Weights of a small mixture-of-experts language model, trained from scratch on English Wikipedia.
Size: width 512, vocabulary 16384, 55.9M parameters.
Experts: 16 experts in each of 11 layers, 224 GELU neurons an expert.
Training: a variant of Muon for the experts, 516M tokens, 3937 steps.
Below are experts of layer 7 (counted from 0) of a mixture-of-experts language model. Rows are named router (the router's row for the expert), up (a neuron's input weights, with its number), down (a neuron's output weights, with its number) and show model dimensions 384-511. Each number is 128 + 24 x the weight over its row's rms, rounded and kept within 0 to 255.
Before each expert's rows: a language model's description of what the expert responds to; "raises" lists some tokens whose logits its average output raises strongly, later layers aside. This comes from a sample of Wikipedia text that the model never trained on.

# expert 2
Description: Table numbers and spacing. Spaces and digits inside tables, infoboxes and coordinates, especially cells after pipes or colons, e.g. Matches: 90, 27°20′, $23,000.
raises: "24", "16", "31", "14", "17", "15"
router [163 146 151 151 157 157 109 178 121 110 129 129 123 114  77  75 133 121  80  95 106 119 134 107 139 126 123  62  84  92 120 194 138 140 134 134 124 138 164 142 145 134 151 136 125 133 106 148 103 132 145 132 155 121 136  68 170 185 140  99 141 128  84 204 141 115 130 153 166 140 162 104 135 137 124 114 103 126 135 101 147 130 134  99 146 111 127 142  75 101 135 123 120 107 143 123 132 103 121  79 154 133 129 124 139 182 150 152 106 146 126 113 132 129 129 120 136 125  96 122 127 115 139 126 124 121 178  81]
up1 [108 125 141 135 155 124  99 107 111 135 127 114 162 146 100  95 146 137  97 140 106 156 144 152 146 127 104  61 143 103 138  62 167  98 128 164 165 128 153 129 121 157 140 129 162 164 152 128  98 138 118 120 151 160 133 134 116 138 139 129 136 103 126 130 129 102 133 131 162 149  94  85  79 103 156  75  87 114 177 163 138 141 147 124 147 138 125 177 115 102 150 104 101  90 125 151 166 109 136 114 152 160  87 122 137 183 142 144 134 108 157 125 130 125 176 102 107 119 102 159 138 171 131 123 136 126 103 134]
down1 [152  97 168 102 146 118  98 121 100 156 124 116 119 117 120 131  94 115 124 150 140 145 113  91 140 168 115 164 107 117 134 130 110 124 140 138 103 116 114 169 103 118 130 146 171 102 148 157 127 121 137 128 138 131 142 138 184 190 160 140 137 113 133 105 124 112 163 107 155 132 118 125 130 119  63 136 147  89 151 164 106 144 149 155 120  84 159 145 160  91 158 131 114 145 151 160 124 132 118 114 180 129 120 124 153 128 151 175  98 116 140 101 128 154 122 146 103 117 113 142 200  75 148 174 114 115  91 109]
up2 [139 114 121 104 153 155 142 122 116 149 134 121 126 117 133 129 119 116  86  98 160 116 105 157 114 165 143 127 131  88 112 131 157 101 128 136 139 115 157 141 153 118 111 109 105 121 147 116 197 104 128 124 170 165 127 133 135 179 156  99 132 103 156 104 129 150 144  96 117 138 145 120 109 122 105 112 170 134 157 111 145 153 147 124 168 152 183 123 113 133 148 130 137  95 133  81 128 158 115 152 142 135 140 107  93 118 135 150 133 110 138  93 133 137 155 111 161 109 139 128 149 138 137 115 114 129 132 118]
down2 [162 125 132  94 156 118 105 166  86 150 115 147 152 116 101 123 128 136 175 105 121 126 126 155 138 127 191 100  85 157 142 152  52 133 131 141 140 131 116 142 118 175 131 139  91 128 157  79 161  81 165 100 108 113 117 110 132 106 113 124 111 148 141 106 132 156 106 114 111 151 158 149 120 166 159 156 139 147 148 119 189 122 131 113 114 116 149 121  85 136 125  98  91 127 117 122 127 105 145 109 118 137 177 152 160 105 100 153 122 139  73 137 136  65 174 165 105  88 153 152 127 151 136 141 103 107 169 107]
up3 [116 127 124 171 148 108 111 115 151  81 145 151 122 123  88 100 156 136 107 118 121  88 137 152 126 102 107 107 127  89 156 100 151 138 147 149 108 175 113 153  70 128 134 145 170 112 109 102 129 155 153  72  83 100 116 124 154 100 148 141 128 123 109 181  92 167 128 141 123 110  95  72 116 122 111 120 130 125 156 137 138 179 145  87  96 129 124 140 126 127 143 149 137 160 154 102 102 136  85 145 155 117 137 121 118 116 166 110 159  96 182 128 112 121 116  76 107 150 129 141 137 112 180  96 151  91 104 104]
down3 [133 157 100 108 129 173 125 168 114 154 108  95 142 135 151 112  77 132 112 138 125 199 175 162 150 139 164 129 130 113 141 125 136  88 126 121 175 151 125 140 122  77 122 118 132  89 105 158 106 144 132 126 144 141 145 126 164 111  74 126  89 136 137  79 119 164 115 130 138  98 140 137 104 183 160 121  92 106 109 136  79 173 122 117 116 125 139 129 118 112 127 126 143 107  97 122 125 129 135 172  83 142 108 109 103 135 176 120 116 129 121 110 108 140 123 101 147  95 162 104 123 105 115 147 111 134 107 129]
up4 [161 132 170 109 134 122 120 120 107 129 162 138 141 137 121 146 130 118 130  84  52  90 129 107 183 109  92 143 107 123 137 115 169 108 143 123 130 133 166 165 127 126 128 136  65  97 111 165 146 108 109 113 118  98 125  98 153 146 128 128 127  79 102 167 132 176 127 105  78  95 134 122 125 157 120 107 125 156 111 101  70 139 128 105 122 138 118 151 138 144 169  95 134 134 134 150 155 126  89 120 130 132 125 135 107  91  99 155 140 171 126 137 128 137 149 131 119 116 131 124 148 154 157 101  95 159 123 117]
down4 [143 117 139 145 129  93  97 114 115 149 140 116 104 112 103 125 137 127 146 167 125  88 162 153 134  95 112 147 133 165 137 117 118 116 140 105 148 144 108 146 126 116  95 119 101 139 115 171 133 106 147 149 120  98 149 110 172 168 145 108 114 121 154 131 132 148 104 107 102 141 106 144 153  99 142  98 135  93 140  79 134 126 107  91 123 119 118 120  96 147 152 116 156  88 126 145 132 125  77  90 109 143 126 117 121 169  97 159 101 133 139 120 132  86 147 117 118 138 105 182  98 193  95 142 156 186 136 103]
up5 [129 144  85 114 195 149 110 123 117 165 114 107 117 149 142 112 117 127 107 145 154  98 136 147 169 106 103 127  67 147 145 116 140 138 109 146 140  88 167 117 131  90 126 127 134 145 123 153 126 128 167 125 107 109 141 109 100 128 122 148 116 145 122 182 187 129 114 138 100 143 106 152 102  98 115 148 134 133 158 137 127 157 137 153 145 113  93 110 125 109 133 107 182 150 137 175 165 148  84 183 154 133  85 119 171 128 135 149 112 118 131 158 100 131 136 148 110 129 140 152  91  96 163 155 165  83 108 134]
down5 [115 117 176 129 116  97 151 164 125 124 144 126 115 124 147 110 141 126 138  98 142 168 179 161 146 132 113 141 126 122 148 109  59 152 129 117  84 153 116 119 141 120 109  97 122 163  92 111  94 156 129 142 119 122 123 192 126 129 151 127 148 119 160 102 120 117 123 125 121 168 140 101 113 167  98 126 130  82 144 142 112 132 104  81 134 146 133 126 171 124 123 126 177 119  96 120  93 127  90 105 106 146 141  85 123 162 132 139 112 138 111 171 130 174 117 159 160 148 149 138 140 119  85 135 129 113 121 106]
up6 [125 109 171 122 107 154 151 117 125 165 121 170 144 116 136 156 161 178  81 115 121  52 120 113 180 129 120  80 151 113 105 166 148 137 120 143 103 147 155 151  84 143 130 129 159 154 161 141 133 131 115 117 137  99  87 114 138 174 124 128 151 111 112 150 105 159 169 109 130 122 156 150 110 142 134 109 109 142 125 106 122 107 174 158 125 102 172 128 104 157 131  95 136 143 114 126 128 150 143 133  68 119 109 142 127 151 158 167 156 132 156 144 114 109 125 128 161 131 122 125 125 123 144  98 157 119 150 102]
down6 [104 116 112 161 115 146 154 133  88  90 106 104 130 118  90 131 115 104 146 181 118 114 160 112  80 123 149 145 123 149 143 107  89 174 105 126 152 108 153 135  95 125 110 151 122 153 119 136 151  94 127 160  98 164 136 113 161 131 155 154 175  88 122  98 150 144 149 139 120 119 102 126 126 141 112 125 103 140  97 125 147 119 110 128 101 130 125 148 167 119 152 111 112 171 143 108 149 115 121 103 106 168 120 177 141 117 153 139 133  90 117 104 104  93 134  48 127 154 134 161 153 127  96 143 139 146 114 157]

# expert 9
Description: Word-initial prefixes. First pieces of longer words split by the tokenizer, such as un, con, obl, dis, inv, rel, often before -ing or -ation.
raises: "o", "ax", "at"
router [149 126 143 161 146 150 154 110 163 157 110 148 147 129  85 116 123 117 134  94 112 124 164 104 124 115 120 162 101 115 153  91 126 131 148 125 169 129 143 115  77 161 159 138 136 100 141 174 168 120 156  88 130  98 129 114 133 112 149 135 132 134 146 145 136  86 122  99 133  96 133 108 154 138  76 127  97 144 162 166  81  93 129 125 146 148  75 134 126 117 126 126 131 148  73 159 122 149 135 136 112 138 109 142 114 131 151 146 157  93 154  79 183 128 146 133 148 129 104 121 126 117 113 164 136 135  81 101]
up1 [147 154 143 106 194 147 104 124 155 129 125 141 155 122 117 148 102 138 117  92 139 108 120 123  84 114 104 149 141 112 126 155 138 136 140 133 134 109 108 178 116 108 161 167 128 108 154 130  92 113 152 132 135 120 149 146 159 107  96  98  87 178 112 150 154 104 150 106 120  96 171 161  96 137 118 112 156  99 139 125 129 187 153 110 162 131 161 119 128 107 103 118 101 119 130 140 110 142 162 152 149 134 140 133 125  84 140 153 112 147 122 126 135 109  78 155 125 127 126 142  88 126 104 124 158  98 144 139]
down1 [169  95  90 102 152 116 144 113 104 138 181 109 124 108 136 173 127 109 131 113 146  96 178 127 123 144 137 113 119 144 167 140 115 180 116  86 137 112 128 124 120 114 141 104 132 122 158 116 145  73 152 116 155 134 133 136 147  97  89 134 139 106 147 146 131 123 106 114  98 126 134 175 171 138 106 176 151 154 161 154 125 120 160  64 111 161 107 146 164  84  95 117 133  79 165 127  88 107 117  81 139 121 159 158 132 113 135 127 132 154 129 123 146 105 113 111 104 113  93  88 156 134 157 112 118 111 132 125]
up2 [118 134 175 132 148 100 208  96 159 147 162 134 149 142 115 135 137 170  80 105 121  89 136 147 157 138 119 115 122 132 115 145 141 113  98 136 166 136 148 145 143 109 138 141 121 135 121 130 141  96  85 166 134 149 101 105 142 108 130 155 117 135 129 109 141 128 130 106  95 102 110 153 132 137 137 137 134 122 152 138  88 146 134 116 136 154  98  83 155  88  80 166 117 139 116 125 137 156 150 127 107 145  90 117 128 135 169 129 160 104 106 117 125 115 162 174 119 112 108 144 107  82 173 131 175  84 110 145]
down2 [120 144 188 126 137 100 162  97 159 142 176 124 135 126  98 128 116 130 116 109 143 122  97 112 163 161 104 126 130 140 110 165  63 113  83 147 120 128 126 126 143 179 131  77  89 129 130  96  95 141 131 127 119  74 176 132 141 137 121 138 150 136 164 135 120 107 107 145 177 116 110 113 146 131 126 194 119 139 178 146 114 123 101  86 141 115 120 146 121  89 129 118 184 118 127  79 144 103 142 154 122 136 108 133 145 162 172 100 111 126 118 111 149 120 139 140 139 121  76 141 131 114 141 115 142  87 126 113]
up3 [158 147 117 159  84 146 158 149 163 161 147 135 145 147 116 103 159 101 149 134  79 106 152 132 104 149 107 121  97 158  84 126 130 105 182  70 145 134 167 146 106 161 137 152 110 140 139 106 119 105 128 121  98 103 117 148 141 111 140 123 111 113 120 134 145 133 134 118 109 131  71 152 139 162 143 113  93 139 106 156  91 118 110 101 172 144 102 154 127 103 119 115 128 112 124 118 122 133 143  99  79 138 116 138 100 138 127 133 130 117 102 100  92 123 105 130 141 161 107 213 170 111 128 154  82 181 110 166]
down3 [144 142 123 172 135 133 154 143 137 110 126 150 148 115 130  91 110 132 133 118 148 122  99 108 118 137  80 137 104 159 109 140 106 141 184 127 186  91 126 161 170 148 104 159 137 129 116 142 142 160 105 129 106 136 152 131 110 164 126 105 138 110  71  95 166 121  98 131 161  78 108 125 169 129 176 135  83 103 115 144 109 130 123 163 144 104 163 143 121 119 131 139 174 106 179 115 171 111 138 113 160 150  98 141 133 164 162 130  99 141 102 124 128 117 120 164  71 138  81 134  91 165  97  98 125 119 108 148]
up4 [131 123 133 103 122 148 154 149 154 107 161 155 152 147 144 126 166 109 141 134 131 142 108 140 149 103 144 107 142  97 122 147 135  85 176 159 179 177  95  82 133 129 116 141 102  94 109 150 140 152 163 154 126 116 136 128 141 113 181 156 121 111 156 184 148 139 111 142 104 126 119 145 133  84 107 112 109 126 152 139 105 125 122 108 113 170 103 144 169 158 122 137 139 103  88 136 100 132 121 122 128 168  91 134 121 120 117 120 127 148 165 126  87 156 112 101 138 122 108 131 140 154 187 165 112 109 110  93]
down4 [111 145 111 123 116 133 150 135 140 113 128 142 114 139 122 120 152  93  96 143 142 112  96 138 154  78 149 110 104 147 134 153  75 137 144  86 132 100  93 139 131 112  75 123 104  78 122 184 129 105 163 151 142 108 144 123 117 129 110  88 112 150 145 151 115 106 116 126  82 106  85 132 157 130 113 122 163 142 148 125 127 129 146 141 165 129 121 157 137  96 118 144 120  95 103 138 109 130 170 100 123 134 101 112 135 131 133 125 133 196  99 138 120 104 136 129 143 123  86 163 131 108 140 145  98 219 103  95]
up5 [111 140 150 183 108 123 109 105 170 162 119 187 147 156 145 126 130 124 125 140 123  84 155 138 138 115 118 111 115 116 142 124 128 126 163 149 117 168 127 148 134 103 105 128 117 122 111 148 149 169 111 142 113 110  97 115 144 149 128 127  97 165 113 110 105 157  95 135 151 109 128 178 108  77 111 111 151 158 155 150 104 120 128 115 205 140 131 151 115 146 105 107 148 136 137 102 103 135 125 171 104 170  94 168 122 145 144 118  97 110 114  84 106 155 131 157 125 107 137 124 109 101 157 119 168 137  80 115]
down5 [155 143 137 151 128 103 108 111 138 138 142 128 122 135 134 120  99 145 129 137 137 155  98 104 115 134 130 146 145 108  94 156  86 122 171 144 145 152 107 101 114 114 121 135 139  99  80 108 150 146 124 146 155 123 115 129 149 141  82 146 124 126 126 126 102 201 110 106 126 128 122 119 122 128 107 152 106 142 167  96 133 126 115 129 142 106 125 172 132 135 154 135 161 127 114 144  85 144 164 127 135 124 164 120 107 122  78 154  87  89 138 128 107 129 123 122 115 125 116 109 142 113 108 142 140 158  81 148]
up6 [141 172 122 126 170 159 124 152 164 173 151 127 116 124 119 102 133 144  74 145 108 125 115 110 102 165 120 200 115 102 167 108 140 132 132 135 119 172 153 101 156 111 114 107 127 101 128 134 115  86 111 172 135 101 120 136 143 116 124 160 119 118 135 143 149 110 127 108 113 138 177 152 195 104 150  93  84 137 151  93 112 108 100 144 152 119  81 128 113 118 138 150  94 159 140 130 124 139 136 121 134 138 115 142 108  94 174 104 141  91  90 111 149 144 140 128 107 138 101 163 163 165 138 136  86 112 120 147]
down6 [142  90 131 164 123 128 161 119 135 121 103  90 118 115 155 158 163 110 148  82 125  92  87 148 118 131 123 164 101 159 142 138 148 138 143 128 128 131 167 120 101  98 133 160 147  84 131 139  71 161  34  93 134  71 117 149 158 143 128 132 141 108 158 119 104 110 129 117 154 112 105 132 125 150 120 123  94 104 122  81 180 158 165 167 128 159  65 125 124 103 141 133 146 108 142 123 159  87  64 169 163 140 143 157 119 164 124  98  96 136 147 146 127 119 104  89 130 120 128 123 116 116 143 127 118 116 107 134]

# expert 8
Description: Head nouns of phrases. Common nouns or plural endings closing a noun phrase after the/his/a, e.g. season, career, game, factions, daughter.
raises: ",", " and", " in", ".\n\n", ";"
router [128  82 103 124 108 141 127 105  66 168 134 159 144 170 147 143 134 142 129 133 118 137 112 167 123 115  88 132 126 168 135 137 125 146 105 157 161 131 127 135 164 116 122 121 158 102 126 124 110 169 137 116 151 159 146 152  83 129 124 159 117 136 151  89 113 138 137 140 131 143 115 143 123 103 139 153 129 119 161 154 100 155 140 107  88 122 157 107  86  97 118 122 131 146 143 104 135 147 119 158 101 137 110 108  97 170 100 145 119 138 110 174 140 123 110 103 128 118 133 140 169 155 123 102 145 145 121 132]
up1 [127 135 104 103 121 153  89 146 134 107  84 115 147 149 166  72 129 129 120 118 135 108 124 127 161 131 129 162 164 110 146 111 104 110 111 141 108  93 148 117 108 101 131 118 151 126 117 112 116 125 127 152 132 157  86 148 131 124 123 127 150 123 134 101 110 116 103 133  58  95 153 169 139 143 122 133 123 144 116 144 134 149 164 147 136  96 166 151 167 105 136  89 103 152 152 116 164 158 120 103 117 144 160  97 124 140 145 161 180 159 121 111 152 159  69  93 126 104  81 109  74 161 118 117 139 133 129 156]
down1 [125 111 156  92 117 136 156 159 149 119 123 132  95 106 139 183 144 123 113 134  83 120 159 119 143 147 124 134 133 129 144 164 163 120 113 157 172  78 155 104  91 117 153 134 131 132 136 104 126 116 137 123 149 110 129 130 102 168 107 124 112 164  97 147 120 124 112  71 148 140 130 126 127 120 181 109 126  93  97 145  98 130 145 118 116 127 158 133 136 116 112 103  96 149 141 125 134 138 172 133 162 109 117 101 151 105 102 116 124 147 138 132 133 153  65 128 110  77 159 131 131 139 101 142 134 143  91 124]
up2 [114 151 134 109 123 100 155 128 134 132  99 130 160 124 127 163 138 113 143 146 127 109 121 161  98 147 127 136 101 139 153 129  47 124 174 155 104 112 128 165 169 109 137 126  90 119 139  90 156 144 119 151 138 137  89 102 120 143 153 150 131 139 145 131 180 105 128 166 122 160 132 106 117 103 113 140  93 100 108  76 115 162 107 168 133 129 106 126 121 112 100 128 123 133 115 137 101 136 138 129 145 157 117 124 157 168 134 133  93  63 132 102  82 126 127 164 139 144 108 111 126  94 139 158 123 129 182 132]
down2 [158 164 168 166 119 132  90  85 119 147 106 157 187 144 127 143 169 175 115 139  87 125 171 125  68 135 137 127 138 117 120 118 101 176 124 142 130  75 156 154 133 155 133 135 171 151 122 133 155 124 100 117 111 130 124 180 125 163 130 117 132 128 116 134 123 119 105 113 132 130 138 139 118 107 102 140 114 145 153 136 159 128 118 136 124 128 127 122 143 108  99 110 124 132 141 126 124 115 149  94 149  96  90 191  86  87 133 128  93 156 103 132 127 104 135 108 107 146 113 121 101 138 119  94 125 114 185 105]
up3 [ 90 151 134 150 142 123 131  82 112 121 151 145 134 177 118 106 143 115 113  85 156 140  94 151 173 158  92  81 116  97 163 102 163 123 159 107 172 114 125 132 143  93 184 154 155 136 110 128 143  98 112 130 148 157 136 106 155 116 117 110  99 134 104 142  98 114 171  58 146 121 145 139  96 104 134  96 103 128 146 151 125 128 117  94  98 158 132 151 160 119 124 128 101 166 123 160 110  94 133 151 140 160  95 143 131 166 117 168 126 147  83 104 121 138 174 149  72 165 157 139 157 154 123 166 133 158 112 140]
down3 [ 88 135 130 112  99 153 129 115 120 125 121 105 151 101 130 125 116 144 170 157 108 152 100 109 151 109 150 144 140 122 101 117  95 162 118 123 154 127 142  96 132 138 115  98 117 147  94 133 159 130 145 114 124 109 134  89 111 114 150 171  77 115 193 166 128 139 109 147  90 148 144 117 162 151 109 153 180 143 161 125 132 144 114 146 146 137 146 143 150 117 117 124 140 141 155 126 104 113 142 108  75 128 139 124 120 148 138 101 125 114 112 120 136  90  76 139 132 133 130 125 122 117 196  93 126  94 112 146]
up4 [139 135 173 107 119 123 113 146 132 134 107 161 173 140 148 161 118 155 109 124 140 111  98 146 166 136 120 139 170 117 136  96 114 131  99 163 109 118 112 117 117 123 158 102 109 141  98  91 114 175 133 121 131  94 130 113 154 111 119  89  71 176 109  93 115 117 108 114 155 200 112 140 151 162 135 105 116 109 134 119 102  92 162 173 134 116 148 113 126 136 116 137 174 156 199 118 158 142 166 141 112 116 113 129 142  96  92 147 112 138  94 143 135 133 105 165 134 163 112 149 126 123 124 103 134 156 112 145]
down4 [128 149 132 133  87 141 164 147 142 145 137 131 110 177 153 112 133 152 139 106 118 128  58  97 117 128 163 121 120 167 125 133 154 156 148 138 146  85  91 123 130 118  94  90 144  71 151 120 172  78 153 102 137 133  93  84  64  79 165 112 138 110 122 129 132 148 123 142  97 124 117 124 129  72 131 136 110 124 122 149 155 141 143 115 161 179 139 126 157 121 115 137 119  82 139  98 149 131 131 120 105 152  91 137 113 144  93 130 121 140 162 103 132  97 137 104 137 139 106  85 135 133 136 155 114 122 184 114]
up5 [120 107 128  96 116  62  98 156 116 150 120 151 113 100 121 157 140 119  86  70 123 127 118  99 118  98 121 104 153 100 124 119 111 129 138 159 108 166 113 118 109 127 131 114 125 180 154 153 138 116 115  95 145 148 119 140 104 123 149 149 129 121 101 123 130 169 148 142 168 112 137 117 128 100 126 140 116 159  72 126 142 145 114 125  98 105 122 168  89 150 138  85 156 129 145 112 129 129 160 118 117 148 118 178 152 116 109 145  78 125 114  99 178 111 142 124 126 108 143 118 151 137 133 106 128 117 164  82]
down5 [126  79 139 147 122 156 116 132 159 118  95 133 150 142 117  85 113 139 133 168 133 102 126 118 134 138 127 147 130 147 103 138 114 156 148 127 117 126  97  57  92 143 151 128 143  99 115 122 130 188 152 154 120 159 123 138 172 143 121  99 166 160 118 170 139  96 101 124 100 163 132 174 116 147 135 125 128 115 133 124 136  76 128 142  92 159 109 109 128 152 131 154  79 143 132 134 173 156 130 128 123  95 148  87 121 179 118 124 149  99 115 172 132 147 145 133 143 138 158 120 156 139 105 121 142 126  88 107]
up6 [157 107 114 150 125 107  98 119  95 193 164 179 150 129 153 113 131  94 168 123 106  97 111 145 140 170  89 141 121 136  77 139 151  96 141 127 145 170 187 112 135  77 134  94 106 134 139 146 125 130 104 132 130 168 160 166 110 148 113 141 142 141 119 103 151  92 148 101  89 143 181  96 134 116 143 200 141 201 133 119 118 127 155 121  79 134 114 131 134 139 174 197 123 142 109 102 137 159 144 122 109 146 150 127 118  92 110 107 117 139 156  87 131 159 149 123 124 101 145 131 133 138 121 104 126 148 116 128]
down6 [126 115 117 149  99 116  98 142 172 153 103 114  95 111 126 137 127 113 144  93 102 131 114 132 135 128 130 124 128 118 131  89 154 115 171 156 133 111 152 119 122 103 134 160 149 102 104 123 107 140  90 111 135 148 111 114 136 128 109 100 165 146 137 167 141 162 111 155 158 165 139  97  73 158 104 129  90 135  97 112 133 194 143 134  95 116 139 165 165 131 163 104  96 118  98 176 149 128 150 141 105 148 125 131 125  92 159 104 155  94 153 164 154 140 120 150 147  85 172 130 137 132 130  94 124  91  88  58]

# expert 3
Description: Year prefixes and openers. Century prefixes of years such as 198, 199, 201 inside tables and parentheses, plus opening brackets, line breaks and list dashes.
raises: "4", "6", "5", "1", "2", "7"
router [141 132 117 125 115 122 138  77 122 138 122 108 115 176 113 172 112 122 127 173 162 148 134 103  96 154 139 166 147 103  86  88 113 126 133 154 143 123 102 114 125 157 142 175 140 108 143 159 142 169  99 105 165 119 118 196  98 104 104 102 128 109 151  77 138 131 125 137 100 150 121 154 145 104 114  82 139 110  63 163  92 123 148 143 127 103  90 120 161 147  87 147 132 125  85 134 178 123 118 142 153 171  97 153 136 135 112 142 124 188 122 127 141 141 151 161 148 118 152 138 113 121 132 129 130 150  85 158]
up1 [151 112 112 146 155 139 133  93 132 159 121 142 136  98 147 128 100 113 120 106 140 119 104  84 126 130 122 139 141 128 132 137 166  93 158 123 127 110 126  95 126 144  97 150 156 148  89 128  97 137 119 201 140 116 103  82 134 151 116 125 131 133 113 124 157 145 136 111 104  92 146 166 141 115 116 142 126 139 175 105 131 116 107 113 155 171 130 158 116 101 132 116 160 108 144 140 131  93 159  61 150 125 121 151 100 143 138  98 153 156 170  95 153 111 140 121 149 142 115 141  94 119 137 161 109  84 115 142]
down1 [134 129 119 129 163 128 139 126  95 135  77 141 155 140 137 106 132 114 136 112 163  95 101 123 122 161 119 138 159 153 124 152 138 172 137 154 131 142 146  85 134 139 123 138 133  86 166 108  83 125 144 122 105  96 134 114 124 167 128 133 117 129 180 164 141 138 120 157 132 120 132 108 111 150 136 108 165 149 140 141 126 164 155 117 132 147 139 110 106 142 101 103 140 119  85 145 118 145  99 154 146 124 137 127 112 105  56 101 104 119 150  61 120 173 128 126 125 154 105 122 115 132 149 113 140 137 163  80]
up2 [113 155 111 106  68 152 156 144 162 131 120 156 116 124 124 103 129 132 149 121 111 150 105  95 103  99 122 122 117 140 128 112 136 119 116 142 169 128 151 110 159 112 113 159 101  88 122 128 101 132 121 141 121 110 107 157  86 110 141 136 175 113 166 128 123 129 165 144 138 141 131 133 144 131 117 143 115 133 137  93 114 155 117 139 124 112 134  93 146 144 133 121 148 141 159 125 117 112 128 103 132 142 146 145 124 104 140 113 119 121 123  95  71 139 153 120 144  76 133 131  98 139 159 143  95 114 103 134]
down2 [160 100 119 135 137 101  90 121 140 135 119 151  90 140 153 100 105 156  69 169 111  87 150 129 131  77 133 122 113 116 130 137 115  52 107 144 133 143 141 142 140 159 104  95 149 143  86 121 105 129 143 116 118 124  87 114 125 144 103 148 111 159 128 132 100 157  91 141 125 137 155 116 126 135 165 125 164 135 156 150 125  87 127 134 158 127 143 121 132 121  85 175  98 144 135 107 132 159 118 156 119 153 131 160 164 118 114  92 114 161 167 127 132 151 173 123 105 103 117 130 178 125 111 126 149 154 155 131]
up3 [115 120 102 107 120  94 122 147 109 140 167  93 154 136 151  97 138 104 124 132 127 112 165 133 140 111 159 159 178 170 174 111 108 135 120 121  81 114 146 140 142 125 134 191 122 119 130 157 152 124 152 144 164 143 119 116 117  98 159 189 100  96  67 104 152 172 133 120 149  98 103  82 153  77 150 112 138 161 121 112 113  96 144 159 175 139 155 130 132 154 150 157 119  92 127 146 123 114 154  87 139 131 128 168  96 114 128  94 108 127 152 173 146 139 155 106 131 115 165 143 109 114 203 114  80 128 114  95]
down3 [147 129 116 132 121  82  94 157 141 115 136 103 135 134  97 133 130 137 122 141 105 174 113  90  76 146 118 122 156 125  95 104  54 110 182 130 120 118 125 115 149  85 165 129  84 175  96 128 165 193 115  99 111 106 168  81 157 137  84 128 154 166 162 120 122 105 124 110 158 142 134 105 113 134 163 114  90 122 135 136 180 106 115 159 140 113 119 168 143 162 135 111 101 127 138 116 106 156 152 134 120 120 121 134 125 161 133 130 134 116 127  91 150 106 106 138 123 114 139 126 138 145  86  84 101 132  88 151]
up4 [133  86  85 119  87 151 118 151 153 140 102 133 104  94 160 161 129 153 114 148 137 123 118 167 112 138 150 153 143  87 151 149 132 123 126 162 130 126 140 137 122 123 128 121 133 166 114 143 105  92 123 154 116  85 128 131 127  83  95 134 127 112 129 185 118 156 154 129 150 123 100 141 132 145 106 133 184 127 119 123 106 174 129 151 129 111 109  77 140  94 145  92 162 137 155 131 111 107 138 172 122 152 158 145  80 137  92 145 163 111 136  78 158 161 135 125 120 147 102 118 125 136 153 100 164 102 194 111]
down4 [119 115 155 134 118 141  85 131  91 134 102 140 124 106 102 106 153 105 115 193 104 106  86 171  89 119  96 122 107  84 107 119 156 133 113 100 100 124 137  85 103 110 129 113 122 138 137 138 159 121 142 146 164 160  95 139 192 115  78 130 161 141 114  97  99  76 136 125 116 123  93 125 111  76 123 101 147 108 133 144  98 123 111 107 116  90 142 115 105 149 134 144 142 116 106 125 119 147 144 118 112 143 141 136 153 123  89 103 100 134 108 101 149 107 129 112 162 124  84 121 122 103 132  61 168 132 137  97]
up5 [101 110 105 143 169 112 128 164 135 144 145 133  63 140  99 152 133  60 141  99 111 155 139 112  82 113 163 159 144 127 112 162 139  89 133 157 196 128 175 111 145 153 128 157 133 126 116 133 118 148 139 137 136 142 155 136 100 121 139 128 122 143 127 160 180 146 106 125 151 181 141 136 106 155 130  84 155 144 108 141 121 169 109 143 104 142 126 105 136 122  99 120 118 114 144 110 140 141 142 149 149 131 168 117 104 107 147 141 130  93 137  92 123 125 151 112 139 134 130 151 167 101 191 130 131 116 154  99]
down5 [173 126 101 122 111 133 137 118 124 139 117  94 184 121 130 158 105 118 107  88  80 147 129 141 138 123  97  94 108 140 153 164 144 123 112 134 134 116 154  58 143 119  94 130 166 133 141 155 113 155 101  84 112 184 147 184 192  97 142 145 100 150 127 124 118  98 142 145 160 121 106 143 158 144 116 149 119 119  70 121 115  78 107 116 138 148 138  90 175 137  94 115 155 121 129 129 136 140 113  85 114 121 144 154 169 119 148 138 165  72 124 141 126 141 116 160  86 130 132 145 147 140  90 134 105 144 159 145]
up6 [101 110 147 117 154 111 122 174 140 134 150 141 101 112 136 122 139  83 158  89 151 121 130  81 127 115 143 144 148 149 138  59  88 118  90 160 131 123 144 143  89 161 134 149 154 148 126 124 149 162 124 109 171 142 115 135 120 106 138 130 162 136 161 145 134 157 150 135 140 104 147 146 167 173 125 122 137 159 137 106 124 112 155 116 175 132 117 100 133 136 149 112 113 120 134 139 125 135 114 127 129 191 163 109 173 115  80 133 156 141 130 108 125 123 171 109 140 152 100 163 108 154 136 111 150 128 139 180]
down6 [174 158 147 141  66 119 151 161 127 136 137 159 148 135 104 121 116 125  88 150  86  91 135 103 140 150 107  98 124 126 149 131  48 121 162 128 120 121 147 144 155 138  90  81  82 120  96 109 107 127 158 159 126 145 100 177 104 159 165 127 151  93 123  97 129 142 139 101 148 128 120 115 153 124 114 118 127 117 126 151 119 123 116 125 121 144 134 150  69 177 140 112 125 115 146 120 121 133 112 116 137  93  89 125 137 121 154 119  95 118  78  99 101 166 113 121 118 128 113 152 146 110 112 128 116  85 132 151]